Below are experts of layer 4 (counted from 0) of a mixture-of-experts language model. Rows are named router (the router's row for the expert), gate (a neuron's input weights, with its number), up (a neuron's input weights, with its number) and show model dimensions 192-255. Each number is 50 + 12 x the weight over its row's rms, rounded and kept within 0 to 99.
Before each expert's rows: "mostly gets" lists some tokens that are sent to it at least half of the time. This comes from a sample of Wikipedia text that the model never trained on.

# expert 63
mostly gets: "ford", "ville", "ić", "ington", "burg", " Smith"
router:38 40 70 51 36 58 53 43 34 72 29 64 72 53 47 50 33 40 44 37 46 40 71 51 34 45 30 51 50 29 43 54 66 62 59 37 64 42 54 54 69 37 52 24 52 56 40 54 58 47 31 51 39 58 54 67 37 37 32 44 45 73 77 52
gate0:64 59 42 49 34 21 40 67 57 30 60 39 45 38 52 72 46 65 66 51 50 55 49 40 36 38 54 71 50 63 65 37 40 42 31 52 42 37 51 55 41 52 44 35 45 46 45 73 62 57 53 63 48 64 43 51 31 51 17 55 42 44 44 60
up0:30 59 63 49 50 25 15 59 40 42 49 49 69 64 47 51 26 49 51 53 59 35 41 54 37 55 62 56 46 38 54 45 70 48 47 67 48 51 50 51 53 64 51 19 49 40 35 71 63 41 58 51 35 55 55 50 37 54 39 37 47 69 41 39
gate1:87 49 42 47 62 62 54 36 51 40 74 66 60 35 35 52 55 37 60 50 51 43 53 40 47 64 54 48 77 43 62 21 54 20 39 52 58 55 63 38 35 57 57 62 61 55 55 49 52 55 53 46 46 38 44 43 36 43 39 55 41 59 59 54
up1:28 43 60 51 35 38 53 63 62 43 44 51 43 51 59 62 51 67 48 47 46 44 46 36 49 44 61 38 31 45 43 70 45 48 65 57 55 26 37 51 75 53 48 48 43 35 42 56 41 51 56 45 65 60 45 67 54 62 73 50 53 44 36 36

# expert 50
mostly gets: " 6", " 8", " 10", " 11", " 12", " 18"
router:33 56 78 30 36 45 38 62 39 78 75 46 63 33 50 48 54 58 52 37 64 38 68 48 62 37 51 41 62 42 42 53 41 56 61 58 45 66 58 50 68 50 53 38 52 38 36 54 44 54 40 47 36 56 46 58 49 40 62 34 52 48 17 57
gate0:43 43 64 52 44 39 49 65 44 46 65 30 61 44 49 42 43 38 68 55 58 62 53 71 40 43 61 67 37 50 44 52 60 62 53 57 53 45 51 48 69 69 62 45 25 69 66 56 29 60 61 56 41 39 71 42 57 49 51 64 53 48 39 44
up0:51 79 45 37 50 37 44 38 47 49 42 49 50 38 27 48 46 49 33 42 48 43 46 34 54 59 45 54 53 58 76 48 52 37 53 38 54 49 60 32 38 46 32 50 41 65 29 60 64 26 47 51 57 59 34 56 38 63 47 50 54 59 61 43
gate1:29 50 38 32 66 56 27 58 59 59 54 53 47 27 50 52 61 55 59 56 57 53 64 48 52 47 61 76 70 17 38 53 53 46 60 46 41 69 51 44 39 18 53 58 55 42 35 22 45 52 47 41 71 72 61 54 73 40 62 43 53 25 36 49
up1:28 42 51 39 53 63 18 63 74 65 48 60 47 20 51 42 50 31 49 58 64 31 41 47 46 48 62 62 44 46 64 58 31 36 69 50 52 68 52 42 35 38 63 55 58 51 41 45 40 42 44 52 70 59 38 64 76 39 73 38 72 29 39 39

# expert 14
mostly gets: " his", " her", " their", " its", " began", " His"
router:56 69 50 59 38 55 33 41 51 41 54 39 68 45 56 52 44 29 55 51 36 58 51 67 39 64 21 65 60 49 68 57 59 46 48 45 42 48 52 73 50 29 36 67 42 50 44 77 60 59 61 47 59 40 25 41 36 62 40 47 77 65 57 38
gate0:60 57 41 24 32 70 50 48 67 54 56 43 47 47 59 58 37 38 47 46 30 54 64 64 51 41 40 43 51 38 43 60 69 47 53 56 39 38 50 71 53 57 51 43 49 62 54 69 48 39 46 54 70 39 42 46 41 56 67 43 48 71 60 54
up0:47 66 59 44 39 60 45 51 58 39 61 34 48 27 39 39 63 32 57 46 39 63 52 57 48 27 44 56 49 55 52 67 64 44 46 60 34 34 51 56 53 53 65 21 70 43 54 53 49 48 40 58 63 53 37 49 51 77 52 39 67 51 70 52
gate1:54 37 54 51 61 59 44 64 37 29 71 45 41 75 50 51 41 34 49 61 66 30 55 43 37 48 40 51 59 73 45 42 47 53 79 48 30 42 47 47 78 43 38 59 72 42 71 59 45 37 51 47 44 42 22 43 56 49 46 59 30 81 48 50
up1:58 39 43 43 49 74 31 63 65 51 32 57 53 58 41 44 47 73 55 48 48 57 37 60 57 58 51 56 60 26 49 58 64 42 50 35 30 33 53 49 66 53 53 40 54 22 54 48 52 64 17 23 31 61 50 37 43 73 63 61 40 54 46 15

# expert 19
mostly gets: " and", " or", "),", " &", "',", ");"
router:41 77 33 31 54 61 39 49 37 76 47 42 40 48 67 60 40 39 51 42 39 53 57 40 51 57 52 70 52 44 34 62 56 26 35 66 44 60 44 34 38 49 41 48 40 42 70 35 51 42 43 57 26 67 40 62 24 49 63 49 40 39 31 57
gate0:56 43 67 41 48 50 36 27 69 41 34 66 45 63 41 75 25 46 18 54 43 29 45 65 51 61 48 52 32 35 35 55 50 72 62 43 45 52 64 51 52 49 53 50 52 37 64 39 45 61 40 65 46 46 54 60 59 74 36 48 39 53 29 61
up0:61 66 45 53 64 78 52 40 67 58 58 49 52 59 35 51 54 44 71 42 71 64 34 68 50 69 41 38 56 56 50 38 64 57 53 55 37 40 47 29 60 48 36 54 56 44 67 51 62 50 37 45 46 49 40 50 51 49 35 58 38 58 47 80
gate1:43 63 52 43 56 73 46 52 69 56 62 55 59 57 56 52 79 29 71 53 58 58 54 29 52 54 66 56 41 28 56 62 70 44 35 67 35 46 45 37 39 57 67 65 42 55 47 43 54 45 37 45 34 44 50 29 57 49 40 47 57 63 49 40
up1:35 58 67 53 55 48 62 69 44 54 44 57 71 42 50 72 44 51 55 67 63 31 36 51 62 70 59 52 63 59 26 30 70 43 67 56 60 47 46 48 49 54 58 40 58 37 37 51 52 59 51 34 71 53 38 53 75 44 52 40 78 38 42 68

# expert 60
mostly gets: " acc", " eff", " dist", " ind", " histor", " dem"
router:53 41 65 50 54 39 38 30 54 43 55 55 27 31 70 41 54 54 61 32 62 60 61 61 43 40 70 61 55 58 41 60 40 52 44 52 35 58 56 52 46 71 51 57 57 57 53 46 66 48 51 73 62 42 67 48 55 61 61 52 54 56 51 55
gate0:48 42 67 57 50 75 36 39 38 48 89 34 50 51 55 32 57 59 47 45 66 72 53 54 21 70 50 78 46 44 54 34 49 54 44 63 43 51 51 27 71 57 56 28 49 50 57 57 43 62 48 55 42 62 52 56 56 30 41 28 58 26 62 37
up0:43 56 49 40 42 45 60 54 61 49 15 57 48 48 51 56 65 52 46 65 33 32 75 50 61 43 59 30 62 63 37 72 54 42 54 44 55 54 42 62 47 45 54 54 58 38 53 53 52 49 78 61 60 27 59 35 41 55 46 55 39 80 41 52
gate1:39 48 47 32 60 53 54 54 54 46 52 59 56 63 71 41 60 50 40 44 59 61 41 40 36 38 68 56 54 41 23 60 49 55 44 52 42 57 40 56 44 63 46 28 61 62 48 80 48 60 46 33 48 61 55 69 63 45 39 61 61 40 50 37
up1:43 48 36 44 63 54 48 53 52 56 49 55 50 49 60 49 71 53 51 36 55 62 32 44 46 27 69 50 46 47 32 58 48 50 48 47 33 53 45 64 53 47 42 50 60 74 43 73 50 50 44 45 56 64 57 63 52 43 33 60 54 43 43 21

# expert 36
mostly gets: " football", " Music", "ological", " social", " Liberal", "asketball"
router:60 46 50 29 55 33 77 61 65 44 47 35 38 17 36 48 65 58 42 54 49 39 68 57 34 43 55 37 80 56 66 62 65 41 69 42 55 66 54 61 28 37 61 68 83 58 79 45 47 48 56 61 36 46 54 61 45 35 52 79 53 55 42 63
gate0:74 37 51 56 51 21 54 33 45 37 56 51 47 28 29 50 46 48 71 70 42 43 63 38 50 58 73 48 47 34 27 45 61 44 44 68 64 68 62 19 41 62 73 13 60 39 39 57 59 55 58 45 62 41 57 56 46 46 70 56 51 48 66 61
up0:70 50 39 70 44 65 63 44 56 40 52 52 52 40 45 59 44 64 53 88 39 51 44 54 46 55 72 47 29 28 54 53 60 40 48 61 64 55 41 58 68 49 59 23 47 26 48 55 71 55 50 33 44 40 60 52 35 65 54 61 65 41 48 38
gate1:70 52 39 50 52 42 53 54 55 37 57 57 57 56 70 39 57 59 53 58 62 41 38 60 52 46 69 39 64 41 59 56 56 43 55 58 38 60 56 49 38 37 50 27 74 31 60 27 55 57 42 51 58 60 42 30 47 72 26 53 50 52 54 50
up1:57 46 54 38 53 62 52 43 36 55 30 61 50 41 57 50 28 49 38 51 39 60 71 58 53 44 46 68 40 69 31 51 29 70 69 56 55 46 48 61 45 56 74 45 34 60 44 48 49 55 69 59 51 31 69 43 41 27 46 52 40 61 60 52

# expert 44
mostly gets: " DN", " Jul", " JP"
router:54 42 51 31 62 46 49 68 73 27 56 41 46 53 69 40 39 50 50 64 39 58 28 56 52 56 43 43 44 60 50 54 62 40 47 44 57 52 35 56 52 56 60 43 31 25 47 55 64 38 58 38 49 51 37 50 65 58 60 67 41 58 41 44
gate0:68 36 45 52 52 41 68 66 55 49 46 30 73 49 57 57 29 41 58 47 56 37 68 51 40 63 66 47 44 62 67 40 58 58 55 45 56 59 34 47 47 74 52 39 42 52 45 75 52 49 14 53 53 72 40 53 50 50 39 48 38 50 58 39
up0:65 32 38 47 65 56 61 73 46 49 56 29 65 52 55 51 28 38 50 47 61 47 61 47 41 64 63 52 40 70 67 52 39 49 58 44 43 49 36 47 34 66 52 51 49 36 34 75 58 45 18 55 53 72 49 42 50 42 47 64 42 44 46 31
gate1:54 73 57 52 48 64 47 71 52 42 41 55 62 76 56 24 59 47 30 53 34 54 47 42 50 57 45 52 46 56 48 51 50 50 56 58 50 37 39 35 43 40 53 48 28 11 54 50 50 57 48 52 52 43 46 59 71 38 56 52 53 66 55 45
up1:53 32 31 59 38 40 65 29 58 62 50 55 44 36 52 80 44 53 60 49 56 51 63 57 53 34 54 44 64 43 45 52 46 45 49 48 52 72 62 56 54 50 46 55 71 94 51 40 43 47 41 49 61 61 44 46 41 52 49 45 60 49 54 54

# expert 6
mostly gets: " which", " when", " where", " who", " but", " while"
router:63 38 37 64 48 62 67 64 32 42 59 47 37 71 40 66 46 53 66 33 75 69 63 41 44 59 35 37 34 45 54 57 41 46 56 43 45 40 83 37 54 32 38 55 53 41 36 48 59 56 35 60 60 52 61 36 52 63 50 33 57 54 58 62
gate0:33 42 28 46 54 52 77 36 34 44 52 68 54 54 58 67 64 69 56 47 81 54 48 47 53 50 47 65 48 61 55 47 51 67 56 32 66 52 47 59 23 43 68 58 42 49 65 65 45 32 51 45 45 46 65 45 65 44 47 39 34 40 42 65
up0:52 68 57 47 39 59 61 47 57 46 48 40 72 49 56 41 59 63 56 36 41 51 38 36 52 57 55 43 59 40 51 54 39 50 53 66 70 58 50 57 53 45 61 54 62 71 54 60 46 35 45 33 40 39 40 29 49 37 70 64 51 41 61 39
gate1:49 59 44 62 66 34 44 44 30 43 52 53 42 55 57 43 24 49 41 56 58 54 49 63 27 43 45 49 43 41 57 63 38 46 54 37 59 49 53 42 32 70 24 50 63 38 61 44 53 49 40 58 39 35 40 72 60 56 46 43 74 37 41 62
up1:76 49 43 71 31 38 64 82 34 53 76 32 42 47 47 32 65 54 48 63 36 40 48 30 48 52 57 64 42 50 57 56 51 61 60 55 56 59 61 51 43 42 47 54 59 46 33 48 48 35 71 73 64 48 53 71 36 34 56 75 68 47 26 53

# expert 12
mostly gets: " oper", " occ", "omin", " sett", " chang", " represent"
router:50 51 39 36 58 49 43 49 47 66 43 52 38 77 63 55 41 54 40 51 45 65 46 60 53 57 37 73 56 60 48 57 55 59 40 55 49 27 54 47 53 44 66 33 43 54 50 67 54 51 52 47 37 57 37 39 77 48 49 34 80 30 49 34
gate0:69 61 55 46 56 56 51 43 49 65 53 43 47 60 44 59 66 66 65 54 53 67 44 64 58 41 32 55 47 27 59 47 48 28 64 50 36 56 55 51 56 81 32 59 38 44 37 45 66 61 43 39 44 54 43 46 31 48 44 32 41 66 49 29
up0:42 38 47 42 42 27 46 33 64 59 49 45 67 59 36 44 32 77 67 53 59 44 25 45 42 47 57 41 33 34 62 47 53 48 25 52 49 53 51 60 60 23 45 50 46 42 39 39 69 50 49 65 29 58 50 40 53 57 50 39 56 56 46 50
gate1:42 59 51 41 65 62 27 37 52 61 45 36 43 45 48 60 27 50 46 44 44 63 37 61 28 65 48 69 48 75 45 51 44 45 27 25 50 38 43 71 29 53 62 37 47 63 47 36 41 51 63 47 33 44 55 36 77 59 53 41 78 55 71 34
up1:67 63 53 47 51 65 33 29 45 70 47 47 42 56 37 45 29 51 42 38 54 49 35 62 41 67 49 46 50 73 39 43 36 56 38 36 55 43 41 52 30 49 50 37 59 46 59 46 49 53 64 39 39 49 50 36 61 66 53 53 74 53 72 41

# expert 42
mostly gets: "),", ",", "\",", ".,", " located", ",\""
router:43 63 42 53 44 42 60 68 28 44 57 53 43 54 36 50 46 59 64 43 55 56 53 42 46 51 48 46 41 37 34 57 35 46 39 48 52 41 47 45 31 43 34 39 36 55 65 55 64 60 53 69 53 69 57 50 49 54 69 31 39 57 59 47
gate0:78 53 42 66 51 42 51 63 28 39 47 49 40 46 37 55 41 74 66 36 67 55 70 38 53 54 24 43 52 46 31 80 39 56 51 29 58 66 59 38 45 49 46 52 59 56 76 43 38 58 65 57 52 65 54 40 54 61 60 24 64 59 62 38
up0:63 39 47 46 36 60 31 47 50 41 52 47 61 67 49 42 62 62 74 29 50 46 58 57 44 68 48 41 54 54 61 65 41 54 37 49 56 71 72 49 41 37 44 63 47 63 62 52 39 32 63 61 24 49 42 57 38 47 50 55 49 61 65 40
gate1:45 49 60 58 42 29 57 53 57 57 54 44 64 39 66 53 36 22 41 51 36 60 74 48 60 55 62 79 18 51 34 55 65 53 76 55 31 37 55 38 49 52 52 53 68 49 65 49 61 57 45 58 57 40 44 67 41 34 64 53 78 61 50 64
up1:61 49 68 33 54 48 55 41 58 50 62 41 50 67 51 44 43 50 46 49 54 58 58 58 50 44 50 50 31 41 44 41 68 55 51 65 67 27 36 44 28 53 44 45 39 36 43 45 29 55 71 51 55 35 45 57 57 42 64 41 68 68 38 61

# expert 40
mostly gets: "ü", "ij", "ö", "ä", "š", "j"
router:55 22 34 41 52 45 69 54 38 41 73 67 54 38 42 45 62 45 47 43 59 44 48 68 71 42 52 57 45 60 42 58 23 50 50 51 39 53 39 52 37 51 36 36 40 55 50 56 63 42 45 56 60 48 54 26 45 64 45 57 61 45 38 40
gate0:47 53 30 57 62 35 49 51 63 45 64 39 30 44 52 34 82 39 42 49 68 64 51 64 66 31 50 53 62 47 49 44 48 47 51 42 47 49 39 45 54 87 56 56 24 50 58 39 58 32 69 47 48 53 60 38 42 56 44 38 66 34 50 17
up0:53 45 67 55 31 54 33 47 47 59 63 61 75 36 52 65 24 36 48 34 50 40 61 55 49 58 42 42 53 46 53 70 48 39 33 52 44 44 75 41 54 31 45 56 57 65 42 56 31 64 60 38 52 62 54 35 63 51 57 51 40 45 49 70
gate1:45 38 51 56 49 49 34 34 38 53 65 56 33 50 33 32 36 32 44 66 42 35 62 51 81 55 57 56 38 67 55 50 62 51 41 44 57 72 54 54 41 56 52 70 55 48 69 46 31 45 46 67 40 47 51 47 59 52 35 61 73 46 50 60
up1:59 68 62 54 62 53 73 60 54 57 44 44 61 70 60 65 46 51 59 48 59 44 60 40 75 35 51 54 67 51 46 30 45 50 46 50 67 41 53 56 65 52 52 36 38 46 49 39 46 55 31 47 48 43 57 51 45 49 51 54 52 69 40 36

# expert 5
mostly gets: " March", " 195", " January", " September", " August", " October"
router:43 54 71 51 58 33 25 47 39 54 44 40 58 39 59 62 58 60 54 48 59 37 46 62 44 36 35 32 42 46 70 39 53 62 69 52 60 29 63 42 46 51 39 58 60 36 38 71 24 40 48 42 71 54 26 54 59 66 63 69 33 48 69 43
gate0:57 60 48 43 88 51 42 45 41 45 34 61 54 35 40 40 64 26 61 43 48 48 46 49 52 60 47 58 46 53 67 79 50 52 62 58 38 50 62 57 49 54 48 42 69 55 54 60 57 40 36 38 24 40 36 53 57 66 53 48 46 50 50 41
up0:57 54 46 47 48 60 49 53 52 38 43 25 38 47 42 39 47 37 58 48 43 52 66 63 63 42 55 64 55 71 48 61 27 47 34 38 37 40 51 53 71 49 47 52 65 66 60 37 43 41 51 49 26 60 62 59 30 62 33 60 53 55 51 53
gate1:44 32 65 36 66 47 39 33 49 57 58 68 45 49 36 58 42 44 40 45 48 47 58 35 36 57 37 40 58 46 66 47 46 39 48 35 59 45 47 49 54 63 39 52 57 30 27 69 49 45 53 60 60 57 41 50 45 48 59 48 42 51 64 37
up1:63 63 28 71 29 62 45 64 39 36 35 31 52 59 51 42 61 46 46 46 42 59 50 58 59 57 64 49 16 55 43 54 39 60 62 63 45 37 72 37 35 54 52 51 60 46 57 39 47 40 37 53 53 19 63 61 52 47 23 52 41 41 37 56

# expert 13
mostly gets: " American", " National", " US", " English", " New", " local"
router:46 41 50 34 45 39 74 55 78 46 56 56 51 49 63 55 47 37 76 46 48 49 61 61 58 35 62 58 65 35 29 65 57 38 57 54 49 58 45 53 47 51 58 76 55 51 52 55 43 57 45 83 25 43 38 41 56 35 31 73 43 69 50 90
gate0:54 36 47 46 36 30 59 40 35 35 23 40 36 47 64 38 66 28 51 49 56 52 27 42 52 26 48 44 42 47 62 72 56 29 61 52 49 43 57 32 44 32 55 47 54 49 45 67 59 61 61 53 39 31 47 55 47 40 59 69 25 50 31 52
up0:58 33 51 40 58 52 45 69 54 58 45 55 54 53 58 40 47 41 55 60 56 37 17 37 52 44 44 33 62 57 64 52 63 27 44 47 56 32 54 37 47 48 59 57 52 49 50 54 43 60 53 58 41 50 48 51 28 51 58 49 34 45 42 35
gate1:28 60 48 32 47 39 73 15 52 31 46 47 48 34 28 51 57 65 47 56 42 54 64 54 37 56 79 58 64 55 34 58 63 73 64 71 63 57 50 65 34 62 51 47 53 42 46 45 39 45 51 63 60 61 60 43 51 60 27 43 35 48 54 65
up1:75 25 40 63 51 56 35 63 64 81 48 46 51 63 62 62 48 44 46 45 64 62 39 44 63 35 32 37 33 21 79 38 49 28 37 31 52 58 55 27 34 39 55 54 36 48 64 60 51 49 36 28 43 30 35 56 56 50 70 64 59 50 39 34

# expert 61
mostly gets: " at", " from", " with", " on", " during", " for"
router:63 44 63 51 57 38 47 43 59 46 25 51 61 34 38 48 41 39 60 77 64 54 54 64 55 58 62 65 51 62 59 54 39 56 39 66 62 62 38 24 46 63 75 40 36 44 28 52 35 42 47 76 84 38 48 62 61 41 43 44 48 50 62 61
gate0:44 41 57 68 37 65 52 48 63 38 52 62 68 70 61 40 36 49 43 51 47 32 50 58 50 37 65 57 32 54 69 14 49 35 48 32 26 56 58 46 38 32 68 61 55 49 39 62 57 37 60 56 52 50 72 57 28 53 44 60 52 43 46 49
up0:51 58 46 61 64 73 39 52 50 63 66 42 49 09 60 65 46 40 61 39 38 43 39 52 38 57 46 13 54 44 46 60 55 60 56 66 60 45 59 44 47 46 44 51 30 47 39 61 47 63 48 57 30 63 39 57 64 28 58 53 40 43 40 48
gate1:70 56 52 43 62 56 45 39 50 42 37 71 53 52 35 75 50 32 54 70 48 35 59 59 50 45 45 59 44 61 54 46 67 54 50 65 54 54 50 27 58 62 64 49 54 53 32 57 38 41 60 53 61 38 51 40 69 54 61 36 42 59 48 53
up1:68 50 48 47 57 42 39 52 58 35 32 67 58 57 43 48 60 22 55 50 44 41 69 54 55 58 38 53 51 69 65 53 56 56 48 54 61 39 38 34 57 43 42 25 54 64 39 55 36 36 54 53 57 48 43 37 68 45 60 27 41 53 48 43

# expert 46
mostly gets: " John", " William", " David", " Ben", " Sam", " Ed"
router:66 52 46 61 61 43 33 65 62 34 59 44 43 40 62 25 59 57 45 51 68 59 48 41 53 59 23 76 37 32 50 66 45 67 52 28 56 55 39 57 41 32 36 63 57 48 62 65 33 62 59 53 36 39 58 36 51 57 43 72 46 48 48 59
gate0:50 36 38 20 57 43 55 46 70 39 49 46 43 47 56 44 88 49 54 47 61 60 41 61 60 64 46 59 31 22 57 69 39 68 54 21 46 66 51 55 54 49 42 58 57 57 25 52 40 47 45 51 48 50 59 42 21 61 17 70 53 52 43 68
up0:52 44 36 36 56 47 61 47 74 40 46 46 40 47 50 35 67 37 54 58 56 53 40 60 63 64 31 57 26 20 64 65 41 66 49 04 38 63 44 57 58 42 45 65 69 56 30 53 40 46 52 60 45 50 52 25 34 59 34 76 52 58 33 77
gate1:55 28 65 55 52 29 49 37 29 49 48 65 40 46 44 47 40 58 61 55 46 57 53 49 59 51 50 57 70 33 49 43 34 61 45 30 61 44 62 55 55 21 29 55 47 53 52 53 40 48 43 60 44 58 50 42 38 62 41 48 49 43 64 61
up1:61 34 46 59 40 33 48 51 28 43 42 71 29 43 46 43 34 62 69 46 54 53 57 53 52 48 57 54 59 35 48 48 24 59 48 41 52 38 49 62 58 21 30 64 63 47 53 53 46 55 41 58 46 53 52 51 37 61 30 48 49 47 61 60

# expert 0
mostly gets: " Died", " FW", " ", " full", " DF", " JPL"
router:43 52 63 42 57 44 62 42 42 56 69 36 42 57 54 64 77 63 16 44 59 62 61 46 33 63 35 61 55 46 48 36 56 52 62 54 59 64 41 39 68 37 43 54 60 41 30 28 57 53 81 51 45 57 66 38 42 37 58 46 41 53 27 46
gate0:40 54 58 52 45 46 38 59 51 44 43 44 70 52 43 37 54 43 56 43 32 53 43 35 55 57 39 53 37 52 45 57 38 43 73 66 54 42 68 48 65 54 39 72 53 39 15 35 37 50 52 38 71 44 56 44 51 42 44 52 54 22 33 65
up0:40 37 50 55 52 40 34 43 54 72 47 40 51 57 40 46 57 23 56 52 66 57 56 45 51 38 53 61 40 48 50 77 30 47 52 47 36 47 61 51 68 60 46 58 65 52 32 39 45 47 48 54 66 54 58 62 27 39 28 58 41 29 35 84
gate1:36 49 71 35 37 51 58 32 34 50 53 50 44 41 50 53 60 37 58 60 53 53 52 43 38 42 41 61 64 62 63 31 20 55 61 27 50 57 34 53 29 31 40 63 55 41 46 39 34 48 61 54 73 66 42 42 65 39 62 57 55 47 59 40
up1:40 49 55 32 48 69 53 36 38 49 52 55 52 56 53 42 63 52 68 37 55 47 54 32 29 40 26 57 58 58 68 28 29 58 50 30 56 40 26 51 35 43 29 46 70 46 35 52 30 41 64 36 60 55 45 48 49 32 66 47 27 43 58 37

# expert 39
mostly gets: " sub", " non", " per", " ter", " ant", "pro"
router:62 50 32 52 73 62 62 43 60 56 54 47 30 47 32 51 71 41 29 60 49 68 44 62 82 34 63 44 76 49 41 42 39 56 64 77 29 65 52 55 40 55 47 52 42 49 58 49 56 61 22 33 76 57 41 37 69 38 66 22 36 42 44 44
gate0:54 39 38 58 69 50 44 30 61 51 42 49 37 59 44 42 41 34 47 50 45 60 58 55 58 52 64 55 62 38 53 51 60 57 48 73 51 46 62 63 45 62 71 78 47 49 46 48 51 51 54 32 86 59 41 38 75 51 57 35 39 37 56 42
up0:42 30 39 49 22 39 59 55 38 51 20 62 47 45 51 56 47 39 53 55 37 42 46 68 49 65 52 60 56 43 33 47 54 73 43 50 42 36 52 51 58 52 56 32 50 47 69 39 73 63 39 53 34 40 55 33 59 61 56 60 40 43 57 58
gate1:47 60 62 56 55 56 39 38 42 40 40 51 49 48 44 48 43 43 55 54 32 56 60 55 57 65 71 37 62 62 52 60 73 53 53 60 43 34 43 43 14 55 56 42 53 51 55 42 60 53 72 62 40 49 60 45 65 50 35 54 45 39 53 41
up1:49 22 65 47 31 43 50 61 48 52 45 55 40 26 47 55 52 44 44 29 71 56 45 47 44 50 38 42 52 33 42 60 38 45 56 40 42 47 62 77 85 46 64 58 79 49 57 37 43 70 47 56 48 35 37 62 61 61 53 75 47 54 47 48

# expert 57
mostly gets: "av", "sk", " Anton", "ik", "oph", "gl"
router:66 39 38 45 49 60 67 56 40 48 37 41 40 34 52 62 52 42 52 48 57 40 55 53 60 34 63 54 32 54 61 69 38 68 54 56 52 53 49 52 56 67 42 27 48 44 57 30 55 50 46 47 64 35 60 38 51 48 31 69 70 55 61 59
gate0:34 53 49 39 50 65 61 36 56 35 44 15 60 38 30 56 44 38 57 49 42 61 46 47 48 38 49 49 35 36 76 55 56 43 64 44 58 46 44 50 58 61 50 49 65 57 42 31 42 57 49 50 63 59 23 58 32 44 53 55 64 43 46 47
up0:59 57 43 66 50 42 39 62 40 51 51 65 41 59 66 41 61 68 41 47 46 43 58 43 53 54 63 55 83 55 40 45 49 59 40 57 60 59 53 54 55 43 42 62 57 26 52 49 45 57 46 48 46 48 77 49 44 65 63 59 45 59 43 58
gate1:53 41 51 62 54 50 60 44 59 55 53 86 52 44 58 53 52 57 52 56 66 43 64 59 53 35 49 51 59 58 62 49 39 54 68 52 53 44 55 63 62 69 55 46 25 66 61 54 51 70 25 51 45 57 34 28 32 34 41 38 50 63 45 54
up1:53 50 52 51 36 50 36 58 31 60 55 19 60 61 55 56 47 47 45 62 46 44 42 46 57 55 54 43 51 52 34 62 49 37 37 42 48 43 53 42 35 30 46 65 64 51 31 54 50 31 57 29 55 38 58 66 56 66 54 72 37 47 63 51

# expert 23
mostly gets: "):", ":", "',", " :", ");", " include"
router:59 50 46 48 70 39 29 43 56 40 62 73 58 58 60 64 45 63 37 35 54 44 34 45 73 61 50 33 50 46 47 51 46 53 38 60 51 65 28 58 41 52 50 57 74 56 27 42 50 52 69 65 60 49 58 53 51 33 61 46 42 49 29 59
gate0:47 56 47 51 41 57 46 42 43 56 52 61 42 50 57 51 53 55 37 50 38 48 44 73 56 29 45 46 73 63 46 45 24 72 63 55 57 37 57 52 37 52 30 50 60 75 52 55 51 51 36 59 34 58 51 58 54 59 62 55 58 42 68 49
up0:40 58 48 30 34 53 49 59 48 59 47 58 41 78 55 49 53 62 34 56 51 57 38 78 65 20 45 36 56 63 42 45 20 65 46 56 70 54 45 50 49 57 38 54 68 67 43 54 47 52 41 72 35 53 51 56 57 55 61 53 46 33 63 56
gate1:43 31 59 35 55 32 57 36 52 46 60 50 48 42 26 63 45 25 42 33 45 57 46 24 44 36 66 63 68 56 47 35 40 49 54 60 44 69 44 55 56 60 50 42 54 51 73 65 49 55 59 58 47 60 40 71 50 61 42 51 71 49 48 54
up1:24 37 57 38 60 38 50 54 47 60 74 56 54 47 33 74 42 39 41 48 63 59 48 38 62 39 56 52 57 55 53 36 31 62 61 56 41 80 48 43 53 67 55 59 65 63 67 58 41 53 47 56 53 57 50 74 68 55 36 40 63 38 59 56

# expert 34
mostly gets: " in", " In", " on", " of", " during", " at"
router:38 50 50 61 42 53 46 40 65 53 28 51 58 61 30 50 33 37 51 69 56 51 45 54 51 57 39 65 42 63 40 48 50 52 47 60 46 63 47 34 57 59 57 45 25 50 54 56 31 43 56 56 58 21 28 45 59 70 45 58 53 58 58 69
gate0:46 56 41 65 31 46 69 67 33 39 60 53 35 58 29 37 34 54 54 62 41 42 24 44 21 36 55 84 54 40 37 25 50 67 53 63 60 60 31 76 74 61 66 54 46 73 45 66 40 33 47 40 58 47 51 32 51 51 28 70 64 53 49 65
up0:54 58 41 46 53 50 46 58 55 68 56 62 40 35 58 50 72 48 38 56 20 87 65 56 42 62 61 31 59 55 48 44 49 47 55 54 41 56 46 56 63 40 69 64 36 44 51 56 54 33 43 65 55 37 54 46 51 66 58 62 28 45 40 54
gate1:53 48 49 68 39 40 61 39 65 51 53 24 61 67 38 36 41 61 47 70 50 65 52 63 39 44 47 69 54 35 71 51 59 46 38 48 68 45 74 48 54 44 51 51 36 59 53 52 42 42 49 49 44 69 49 67 32 38 48 55 51 53 68 58
up1:46 61 71 62 30 50 56 55 39 50 51 37 56 54 42 42 33 61 57 49 44 56 48 53 43 60 60 48 44 48 48 67 45 34 50 45 42 43 69 47 66 74 38 53 35 48 67 62 58 68 52 47 41 66 28 45 40 40 58 53 39 39 63 48